config.toml
num_hidden_layers = 11
normalize_top_k = true
n_groups = 8
groups_per_token = 4
vocab_size = 13156
norm = "rmsnorm"
norm_eps = 1e-05
optimizer = "muon_variant"
learning_rate = 0.0132
beta1 = 0.95
max_grad_norm = 1.0
max_seq_len = 256
train_tokens = 410900000
max_steps = 6270
Below are experts of layer 2 (counted from 0) of a mixture-of-experts language model. Rows are named gate (a neuron's input weights, with its number), up (a neuron's input weights, with its number) and show model dimensions 0-79. Each number is 128 + 24 x the weight over its row's rms, rounded and kept within 0 to 255.
Before each expert's rows: "comes after" lists some tokens at least twice as common just before its tokens as in all text. This comes from a sample of Wikipedia text that the model never trained on. Tokens count by the router's weight.

# expert 64
comes after: "\n", "\"", ">", ").", "Bet", " lit"
gate0 [107 132 172 105 126  83 113 166 145 137 120 115 125 131 138  92 120 151 157  91 130 147 104 118 111 162 130 152 131 110 122 147 116 130 101  88 149 149 128 124 127 128 134 115 119 139 120 107 124  92 181 175 113 143 136 179 121 132 130 112  70 105 115 117 114 150 141 147 143 136 144  79 157 191  61 121 116 124 167 144]
up0 [104 133  94  94 120 139 111 131  95 126 107 163 134 192 138 103 141 160 116 133 101 151 139 147 118 142 137 117 166 145 182 138 189 145 110 143 130 122 144 157 145 120 130 126 136 110 138 139 134 121 128 138 175 154 147 117 131 162 124 133  94 107  88  99 166 114 125 108 139 140 116  87 148 115 112 141 112 106 120  75]
gate1 [ 99 124  68 136 133 123 117  93 119 137 136 114 164 123 145 156 135 143 137 165 140 124 131  79 143 134  72  94 124 155 144 145 129 122 120 126 130  95  96 153 186 137 107 152 131 141 161 142  95 135 117 143 116 121 139  94 147  54 112  92 106  99 166 142 130  83 135 181 162  89 138  81 134 103 173 180 115 144 119 148]
up1 [123 111 139 114 126 163 110 105 106 129 140  87 125 120 133 117 133 110 121  95 145  99 107  95 119 105  95  66 147 143 126 118 122  94 125 129 144 130 116  95 132 138 149 158 131 163 154 164 139  89 126 169 118 118 138 148 112 121  95 110 126 146 135 143 145  80  78 136 138 157 175 139  99 145 157 147 133 132 111 116]

# expert 77
comes after: " S", " T", "S", "T", " s", " K"
gate0 [125 111 104 157  97 142 191 114 147 151 103 141 142 136  80 132 111 119 127 128 145  87 144  99 124 114 115 157 120 104 141  81 137 103 144 121 117 101 130 128 164 123 129 145 122 139 174 124 119 131  98 119 125 129 137 137 117  89  98 146  79 153 102 144 128 130  94 106 178 139  98 129  97 160 160 112 169  89 174  89]
up0 [ 96 133 154 115 162 164 153 101 127 123 132 142 151 160  66 150  48 109 107 101 118 138 118 104 138 124 106 157 127 140 129  59 103 170 139  97 124 105 107 124 178 161 125 156 168 128 139 132 180 124  99 139 113 143 127 123 119 111  94 145 100 155  91 165 126 108 130 123 133 109 160 128  94 108 140 111 145 120 103 109]
gate1 [172 136 119 157 101 131 116 112 144  95 196  97 144  93 159 105  90  90 118 144 131 109 120 122 139 115 117 136 175  76 115 111 149 123 141 157 166  99 136 142 125 133  78 193 162 103 146 124 115 142 116 117 126  96 128 116 138 111  94 118 139  90 175 134 116 129 119 150 125 118 149 142 119 128 113 115  96 111 113 129]
up1 [133 120 130 106 145 119  87 175 118 173  91 142 175 142 116 134 136 104  93  85 123 152 165 140 113 124 152  99  91 118 116 131 123 140 145 110 125 121 132 139 128 147 137  92 134 122  99 167 132 147 161 136 156 175 117 104 131 165 133 119 193 119 139 146 157 146 118 100 123 143 144 148 123 104 111 104 141 150 168 144]

# expert 31
comes after: " in", " the", ",", "1", " of", " on"
gate0 [129 142 127 129 131 177 157 113 131 159 143 103 183 130 138 132 153 165 137  96 149 144 135 145 133 106 141  97 156 113  99 120 145 164 112 109  98  81 162 114 116 157  98 159 176 143 142 130 120 135  88 118 152 101 133 110 106 123  84 133 138 101 130 129 110 177 103 126 125 176 160 135 101 169 128 114  92 135 180 146]
up0 [137 163 155 115 132 119 109 105 130  99 116 105 125 121  98 138 137 153 162 156 112 155 105 152 109 180 136 163 135 139 161 119 139 165 123 117 122 106 102 137 102 147 112 165 156 122 136 154 129 129 143 159 147  87 122 144 105 127  94 104 102 172 130 141 181  97 120 143 106 140 132 180 164  98  79 102  94 109  95  89]
gate1 [133  90 123 150 157  94 121 106 117 136 141 119 130 129 100 135 149 133 167 106 123 165  95 102 122 110 107 123 159 140 110 112 122 130 107  92 147 114 145 144 129  82 137 135 155 100 116 108 111 151 125 100 152 151 129 188 143 140 116 124 174 109 133 126  94 140 134 132 106 108 141 151 139 141  80 130 121 104 121 165]
up1 [ 92 141 124 129 119 120 147  88  97 121 124 140 144 125 117 100 144 135 113 136 105 137  94 154 124 162 111 155 156 113 147 156 131 144 184 112 119 130  72 118  96 116 138 105 121 130 136 156  91 135  98 154  97 129 126 140 114 169 155 115 120 109 116 108  78 118 115 166 136 122 124 145 121 133 144 135 125 153 124 137]

# expert 26
comes after: "-", " the", " |", " a", "|", "=="
gate0 [124 171 128 103 125 122 132 144 170 152 137 108 131  83 139 154 105 122 105 104 112 127 146 135  87 134  97 155 111 162 177  96 139 134 135 148  80 114 126 108 175 126 118 101 128 128 127 122 142 168 105 136 116 122 107  80 140 129 109 126 123 120 158 134 133  92 135 117 122 127 143  80 109 128 193 125 124 101 141 153]
up0 [131 129 139 131  84 121 131  97 137 141 117 141 160 113 160 123 148 132 142 106 104 122 141 157  53 132 125 129  89 127 101 121 164 156 125 143 167 162 110  92 144 114 153 109 158 124 115 149 116 101 148 119 116  95 140 158 102 154 139  93 151 183 139  95 112 144 162 119 158 152 101 143 103 100 106 122 147 105 138  94]
gate1 [140 163 120 125 103 136 109  77 133 154 137 120 184  98 110 123 137 136  86 143 120 103 145 131 137 108 144 120 125 139 121 166  73 116 104 100 113 146 140 141  89 162 151 111 133 140 151 175 147 144 123 126 154 109 103 114 139 106 142 129 103  92 150 135 100 124 146 127 112 140 157  97  55 157 106 138 120 121 156 147]
up1 [105 112 128 132 125 104 129 157 127 185 121 110 100 109 109 122 117 102 172 142 139 111 106 127 168 120 149 113 105 100 111 131 133 158 156 105  88 134 144 105 125 118 100 124 126 133 144  99 107 135 139 116 153 142 156 123  96 122 159 136 107 114 111 139 124 170 173 134 147 128  95 113  81 117 144 113 160 151 125 135]

# expert 27
comes after: "\n", "\"", ">", " liber", " Stakes", "de"
gate0 [114 140 100 157 103 114 124 165 125 144 143 150 155 102 114 157 161 146 151 124 162 125 105 108 119 142 143  97  98 120  99 145 159 122  99 120 108 134 176  89 104 116 128 158 134 103 125 147 158  79 144 147 180 106  82 117 131 126  91 131 169 122 129 129 109 118 119 122 132  75 186 150 133 137 110 142  73  81 155 127]
up0 [119 125 114 120 139 142  88 166 159  98 131 137 145  77 126 123 154 136 137  99 155 137  85 146 140 134 149  95 138  94 100 161  93 118 148 141 136 134 125 143 113 130 130 130 103 118 134 107 141 122 126 124 124 109  69 146 100 159 110 141 176 133 153 163  99 120 122 108 152 100 165 179 132 101 112 127 136  86 156 115]
gate1 [110  97 129 122 154 135 126 112 102  99 173 163 121 139 121 103 148 132 155 108 152 156  98 134 104 158 127 133  91 174 134 133 111 131 118 130 142 156 148 124 140 144 125 132  53  78 130 135 102 135 105 118 181 105 113 149  69 132 116 109  69 135 144  85 155 147 135 157 117 121 161 132 148 157 158 137 127 105 160 131]
up1 [130 126 129 150  79 146 169 114 171 152 145 107 116 129 136 151 120 123  70  89 156 105 104 115 127 100 142 110 166  95  99 121 130 146 155 135 119 128 102 158 105 139 128 141 175 160 124  99 126 140 112 134 127 142 154 135 158 145 111  73 100 125 120 140 135 138 150 102 146  97  63 138 110 114  97 130 141 115 133  98]

# expert 49
comes after: " as", " is", ",", " with", "ed", " in"
gate0 [113 128 112 142 119 152  93 129 125 130 173 135 174 123 133 145 117  96 152 154 134 125 156 119 161 126 121 133 110 144 158 108 139 149 141 131 110 113 110 159 110 132 105 171 153 147  93 136 127 109 101 119 132 113 130 177 165 116 111 169 152 135 110 111 141 138 125  83 137 125 144 142 150 107 150 133 131  76 108 139]
up0 [149  94  73 163 123 111 129 124 119 140 122 105 136 120  94 170 150 216 153 136 115 129 123 149 120 102 120 138 108 134 145 146 105 119 101 121 132 121 141 101 144 151 143 159 159 139 133 104 126 154 137 120  93 154 153 130  91 122 120 121 199 121 145 133 117  99 154 128 112 106 101 132 149  99 114 129  75 155 126 123]
gate1 [101 126 113 111 138 125 158 169 122 155 137 126 119 124 142 144 148  83 141 116 166 131 108 113 119 121 130  73  96 121 172 137 161 132 154 158 112 146  94 107 101 120 140 131 150  91 123 102 121 164  97 127  87 135 133 103 132 116 114 120 135 104 133 141 143 105 122 120  82 170 174 152 194 143 129 169 164 126 165 141]
up1 [150 113 134 157  92  99 142 107 170  99 156 120 203 120 131 129 109 154 110 116 141 123  98 153 141 126 142 151 148  78 132 114 118 136 107 136 124 142 113 131 157 110 137 103 144 140 115 131 152 116  91 154 134 112 139 112 140 137 122 127 134 178 153 127 120 117  99 147 117  97 116 141 137 134 137 113 118 141 124 119]

# expert 110
comes after: " the", " and", "-", " of", ":", " a"
gate0 [159 128 103 145 136 135 139 138 138 135 131  92 170 114 140 112 155 123 137 139 165 139  64 110 129 134  97  87  81 147 103 100 123 149 161  95 144 120 148 162  87 137 129 132  84 131 128 114 118 120  98  99 169 123 130 169 135 132 107 114  79 143 126 121 109 172 151 163 100 108 115 105 117 126 146 179 127 120 103 148]
up0 [ 82 129 122 106 155 109 131 167  84 131  91  99 131 144 157 128 147 116 107 152 131 151 128 115 126 138 125 171 186  98 165 142 137  83  95 183  91  95 146 173  93 159 141 116 128 142 133 119 138 124  98 114 137 101  95 149 122 149 120 134 147 119 136 123 122  93  75 124 140 101 132 144 129 166 115 120 125 129 138 121]
gate1 [102 127 151  87 130 136 131 128 130 142 123 158 131  65 116 108 133 147 148 101 136 119 119 182 123 133 135 112 121 121 140 105 111 131 122  61 130 138 132 142 114 112 125 150 162 151 142 171 179 142 147 120 144 112 104 142 144  83 151 177 159 124 130 174 116 106 110 130 120 118 117 110 110 137 144 147  95  87 135 141]
up1 [110 100 154 135 128 138 106  95 128 107 122 135 133 123 128 119 105 119 117 134 137 147 131 130 130 142  88 136  67 134 128 124 143 150 124 207 143 158 127 108 102 143 145 164  93 116 150 149  79 124 119 120 130 142 149 175 151  83 116  92 140 114 144 120 109 109 108 153 147 167 155  84  85 115 140  74 125 113 152 143]

# expert 121
comes after: "\n", " |", ".", ")", "==", " =="
gate0 [121  53 147 139 118 152 118 165 143 120 146 182 149 106 106 100 105 107  90 137  98 148 175 161 123 120 160 117 122 128 125 117 106 141 111 131 107 123 157 129 102 113 138 141 140 110 136 120 162 132 151 113  96 159  80 126 144 142 119 151 138 155 101 135 110 135  93 128 168 126 145 125  99 120 129 122 128 155 154 135]
up0 [144 115 110 154 107  79 166 122 133 111 108 134 127 105 121 136 148 132 132 137 126 112 104 158 151 116 125 147 145 134 103 158 161 147 138 142 163 122 120 156 109 146 130 109 136 138 153 113  54 123 136 110 102 131 124 137 121 101 114 114 117 124 109 106 172  99 159 175 149 129 155  99 134 127 154 144 149 138 135 128]
gate1 [109 139 111 107 157 112 173 122 110 154 133 128 106 127 107 138 139 126 148 144 136 130 119  72 118 137 119 107 107 153 152  92  94 134 148 152 130 122  93 120 155 116 145 135 123 161  92 138 114 106 110 137 118 136 102 129  96 112 154 103 105 113 159 145 181 122 135 134  96 164 122 123 121 161 163 121 125 101 126 139]
up1 [ 67 153 114 117 103 150 127 155 140  96 112  98 129  78  64 115 163 177 151 186 123 146 158 115 138 133  91 151 126 108 144 125 136 124 109 123 131 143 137 129 124 149 119 114 144 141 156 104 166 161 103 109 117 143 162 110  92 193 112 133 135 118 152 101 128 167 100 136 138 114 141 121 142 147 133  82 152 117 111 120]

# expert 19
comes after: "9", "2", "1", "8", ".", "0"
gate0 [148 116 122 125 101 170 159 151 160 142  90 137 117 103 142  92 147  96 128 123 119 113  93 107  97 156 177 171 144  86 134 172 121 146 148 131 131 122 128 139 130  99 140 123 103 144 147 101 121  92 150 144 132 130  99 159 144  95 110 171  77 149 115  85 156 136 117 152 116 130 130 121 141 158 126  84 110 113 141 122]
up0 [120 107 122 126 183 118 168 120 141 196 128 122 125 128 177 119 121 165 116  99  79 147 139 105 128 125 104 117  91 128 149 146 143 109 137 142 130 132 135 110 127 109  76 118 161 119 182  94  91 126 141 138 140  74 131 138  99 150 130  99 118 156 102 142  92  97 116 117 139 166 104 134 158 116 142 141 128 141 131 152]
gate1 [ 90 138 124 120 148 150 168 107 151 159 125 167 156 114  89 133 142 114 128  90 142 145 147 114 112 127 149 104 145 126 118 104 142 123 142 126 150 149 123 119 107 170 143 117 112 100 144 118 130  91 138 135  87 111  82 109 153 156 115  95 114  77 134 110 111 139 153 135  97 108 128 106 125 125 120  83 145 101 146 114]
up1 [144 124 122 106 136 154 158 126 127  93 151 147 138  84 127 127 131 105  99 141 116 132 141 156 145  95 107 119 155 105 135 126 133 147 114 132 103 146 109 128 135  98 168 111 157 119 144  97 111  93 126 150  86 127 156 124 161 130 146 168 147 104 144 110 112 147  97 143 125  55 136 173 140 137 143  99 112  99 134  49]

# expert 1
comes after: " B", " N", " D", "B", " C", "D"
gate0 [121 151 162 144 115 161 108 100 132 128 179 143 143 134 161  92 157 196  96 137 117 105 142 116 121 151 110  95 193 124 124 157 125 100  88  97 131  88 111 111 139  95 118 137 126 131 135 111 137  90 101 139 108 147 140 145 123 102  68 123 153 159 106 152 145 116 113 118 122  88 111  79 136 135 103 137 122 159 124 131]
up0 [140 128 128 132 151 115  80 136 144 114 125 138 144 135 115  96 140 127 152 139 105 145 136 143 134 139 139 160  68  91  87 125 104 158 114 150 169 142 158 122  88 137 134  98 114 129 149 160 160 154 181 123 121 115 127 130 126  93 179 141 108 131 170  72 135 162 149 150 130 139 146 150 107 131 131 125  86 151 135  90]
gate1 [122 145 116 139 145 189 114 154 165 132 143 139 123 141 168 118 116 130 141 138 137 111 161 108 149 137 168 143 104 124  86 107 149 142 128 159 129 110 122 115 131 158 141 114  76 131 111 107 148 124 144 120 137 140 150 183 126  49 139 171 151  87 151 158 101 134 106 114 136 127  90 103 159  73 114 123 133 137 124 113]
up1 [142 159  98 124 147 120 156 140 107 138 124 104 113  98 152 126 115  56 107 168 118 141 100 120 147 117 147 124 115 149 105 125 137 103 132 133 133  88 130 157 119 131 101  83  98 101 120 153 163 167 138  72 104 126 164 108 109 138 142 168 137 167 104 122 122  99 110 163 149 169 105 172  98 108 109  94 155 164 166 116]

# expert 71
comes after: "9", "0", "8", "1", "7", "5"
gate0 [ 81 130 122 144 140 109 126 138 147 142  91 123 123 143 144 139  71  77 112  99 109 111 117 162 175 105 145 118 119 160 107  91  89  93  90 126 197 122 173 147 121 134 125 161 104 134 117  95 137 155 153 114  96 145 145 133 104 139 103 150 108 111  99 151 140 121 138  92 128 118 139 156 164 110 153 184 141 152 114 114]
up0 [183 133 137 139 131 133 102 138 137  88 106 122 120  97 140 109 101 115 119  79 159 155 111  78 125 115 149 122 117 102 133 151 135 110 161 112 144 137 114 108 154 118 131 129 174 143 139 111 174 162  88 158 122 166 119 177 120 155 129 131  89  93 124  84  90 144 157 130 125 134 144 128 125 108 164 125 132 116 167  91]
gate1 [144 107  85 129  80  82 123 130 103 129  96  99 131 150 144 157 120 164 142 133 143 158 142 164 126 153 156 123 116 117 136  89 153 111 161 146 119 179 172 132 119 136 146  92 174  95 105 139 111  89 105 124 145 127 114 119 121 114 103 126 101  71  91 130 147 159 127 100 167 112 156 113 101 137 135 124 159 114 138  88]
up1 [123 170 171 123 102 154 126 161 140 136 112 121 118  77 119 110 124 120 124 145 116 116 140  71 119 142 134 101 113 157 123 126 100 141  88 109 140 109 119 165 134  86 155 171 136 159 145 113 123 122 117 119 139 172 132 108  66 159 153 139 165 146 146 115  76 138 128 125 125 158 100 159 118 123  99  86 165 152 130 125]

# expert 66
comes after: " ", "0", ")", "3", "4", "5"
gate0 [ 91 143 144  85 134  91 110 113  88 128 155 137 146 172 122 141 166 133 127 150 127 124 157 115  85 124  94 139 113 157 151 166 123 111  91 136 112 108 103 143 141 141 133 164  97 154 119 171 132 160 101 123 147 140 103 115 163 137 103 106  94 121 136 173 102 151 157 116 138 130  91 181 149  94 121  88 102 130 122 118]
up0 [148 139 123 201 110 121 142 125 134 165 126 137 146  83 120 135  91 155 156 153 146 160 161 149 124 173  97 107 116  93 126 158 130 117 134 177  95 116 146 132  86 128 149  90 144  87 116 117 109 135 108 122 126 123 176  95 134 129  97 123 137 129 157 113 158 115 117 112 113 132 139 104 151 142 137 176 162 113 112 147]
gate1 [172 124 173 148 110 139 187  88  83 159 141 159 170 148  96 105 139  95 117 103 166 151 135 128 109 174 150 141 132 133  93 176  97 160 117 108 138 187 138 146 131 115  67 107 124  88  65 104 155 146 115 147 110 149 146 137 148 134 132 113 146 104 117 129 140 166 169 106 145  92 132 159 139 122 100 141 129  89 122 113]
up1 [104 108 148 140 146 117  89 147 125 152 125 141 147 119 165 127 103 177 158 134 116  78  99 143 106  96 131  73 116 114 130 112 125  90 148 148 101 101 148 101 126 149 159 114 136 167 164 147 118 117 152 135 125 123 119 165 114 125 127 115 125 127 159 135 149 105 102 110 172 162 150 126 119 124 135 151 118 119 179 166]

# expert 92
comes after: " |", " the", " a", " was", "-", "=="
gate0 [163 153 112 149  90 150 140 113 168 102 102 168  78 118 138 158 154 174 118  90  96 156 110 144 117 147 137 146 114 113 120 125 152 161 149 110 170 115 104 133 121 123 157 128 126 108 129 109 127 128 100 119 119 121 154 134 114  91 156 148  78 116  66 107  92 133 139 122 122 137 152 119 171  80 136 152  96 113 113 133]
up0 [159 104 134  85 124 138 164  86 131 153 109 145 148 124 133 127 104 105 132  99 106 100 133 144 136 147  71  73 131 153 150 142 118  88  66 143 123 203 161 137 147 112 130  94 137  86 124 115 149  87 170 163 155 112 137 124 121 130 136 118 112 144 131 104 132 156 142 125 112 105 166 102  72 109 131 145 148 124 139 128]
gate1 [104 182 163 113 153 137 124 175 169 133 169 117 143  94 110 116 155 148 124 126  92 136 111 122 101 118 124 134 117 157 116 109 142 126 171 128 163 119 135 130 156 152 105 107 128 100 162 146 139 139 161  86 109 110 118 147 149 141  94  92 102 137 101  77 146 144 159 110 174 145  96 135 124 132 172 159  86 129 122 144]
up1 [142 156 126 155 112 139  80 154 131 148  78 128 184 132 141  99  99 126 135 138 127 165 137 139 100 146  98 107 133 120 118 162 129 140 161 120 133 130 135 121  89 119 102 126 164 144 128 130 140 107 108  96 165 126  84 116 132 146 125 140 128 174 112 139 182 129 130  89 119 109 174 146  89  95 102 132  96 117 155 152]

# expert 16
comes after: "1", ")", "–", " with", "%", " as"
gate0 [123 139 152  87 121 143 158 121 139 141 107 159 149 123  85 192 110 158 122 140 178 114 154 161 105 121 126 119 131 122 119 103 109 129 154 163 180 102  96 123 140 148 161 164 152 157 112 122 164 122 141 155 147 127 148 139 109  82 126 131 124 124 133 101 123 155 141  81 149 122 129 132 131 139  88 119 113 133 152 153]
up0 [ 90 104  88 122 124 130 170 136 131 178 149 114 145 113 130 110  92 137 125 126 159 107 104 108 136 132 130 113 133 132 123 122 122 127 151 140 130 182 139 148 128 145 152 169 166 136 164 161 128 116 108 164 102 149 114 146 147 147  95  98 134 147 145 147 135 122 126 151 134 110 166 145 109 106  79 148 191 112  69 120]
gate1 [107  95 162 113 115 129 100 152 158 129 143 162 142 110 126 153 118 125 136 127 138 129 133  88 132 139  98 154 103  62 189 122 141 123 137 136 120 126  67 133 138 117 139 100 147 128 111 157  96 141  70 134 122 139 115 151 120 111 151  88 136 103 130  71 103 155 140 148 147 138 164 156 111 106 131 133 128 125 163 113]
up1 [112 137 136  71 171 208  98 128 111 115  80 139 143 135 155 151 133 133 138 169 143  98 100 157 141 135 115 151 115 106 139 140 130 145 103 120 116 137 145  97 141 107 114 147 123 108  89 105 138 145 104 175  93 158 160 107 152 155 161 162 138 102 111 144 139 137 144 139 116  85 137 105 156 152  96 175 106 137 121 113]

# expert 21
comes after: "-", " the", " \"", " (", " a", " and"
gate0 [156 151 153 102 126 131 130 171 105 142 104 119 125 133 150 111 146 147 150 137 128 107  84  73 128 126 143 131 122 112 130 101 112 141 131 170  92 158 129 105 123 130 134 113 101 111 161 108 100 164 157 115 129  86 160 145  97  63 108 178 127  95 113 124 133  87 124 105 146 136 125 104 124  94 132 165 112 148 145 108]
up0 [134  88 145 153 101 148 108  97 127 128 123 124 136 154 121 168 116 135 146 134 144 139 197 152 124 142  97 146 155 124 145 114 123 120 168 137  97 140 163 134  88 140 113 154 113 142 140 168 123  97 138  90 121 131 121  84 140 163 103  61 168 101 125 105 144 146 181 125 137 111 135 142 137 147  93 110 134 130  64 156]
gate1 [133 120 157 135 133  95  83 129 131 178 122 153 104 124 132 130 109 113 121 111 149 123 151 152 158 159  62 167 142 107 109  98 154 106 146 167 112 120 150 150 104 107 100 146 108 103  94 139 100 150 140 117 124 124 119 131  88  94 127 142 127 130 139  72  86 122 141 158 152 126  99 139 147 174 144 101 120 118 117 164]
up1 [146 157 148 145 133 134 144 109 104 148 111 118 130 104 184 164 146 138 147 110 141 109 151 150 134 151  84 145 154 129 105 134 121 140  89 146 125 129 133 160  96 120 121 106 153 127  98  78 134 134 120 124  99 146 111 153 107 153 138 106 122 139  97 139 120 115 143 133 133 110  98 107 108 126 149  82  81 143 108 181]

# expert 90
comes after: "5", "6", "0", "3", "4", "7"
gate0 [141 158 147 118 126 125 127  82 133 161 181 168 127 111 124 118 102 141 121 107 114 119  89 125 119  95 154 130 114 101 108 153 167 130 103 104  98 111 113 119 169 132 158 189 184 160 145 148 150 162 126 108 120 158 139 111 133  70 145 116 122 139  87 139 126 100 128 120 131  91 123 134 148 119 124 114 106  78  99 140]
up0 [170 122 143 121 102 108 116 160 138 147 118 110 112 156  86 130  97 138  84 127 159  95 116 128 114 132 143 182 104 154 100 144 143 118 101 168 174 114 137 144 115 140 152 130 127  72 120 121 151 119 152 127 111 107 160 161 125  86 143 132 131 116 133 100 113 133 127 125 158 167 153 125 132 169 147 158 130 119 137 130]
gate1 [ 95 144 155 100 125 120 143 149 134 112  91 166 140  88 175 152  97 146 113 105 129 105  81 147  91 166 158 126 149 119 116 189 125 152 137 127 119 173 159 150 121  91  95 208 162 102 109 163 117 117 121 165 132 138 168 148 114 125  87  94  90 100 119 116 154 126 122 105 141 116 120 115 108 123  83 150 137 117 134 140]
up1 [131 136 131 118 134 169 102 101 114 158 189 130 175 113 127 146 165 159 119 131 121 104 142 110 123 168 114 146 124 160 119 139 158 100  87 123 125  95 116 100 169 151 132 131 108 116 124 136  71 123  95 126 104 137 101 147 138 172  89 160 136 117 109 124 148 123 106 143 131 101 149 123 142 162 126  97 101 117 130 134]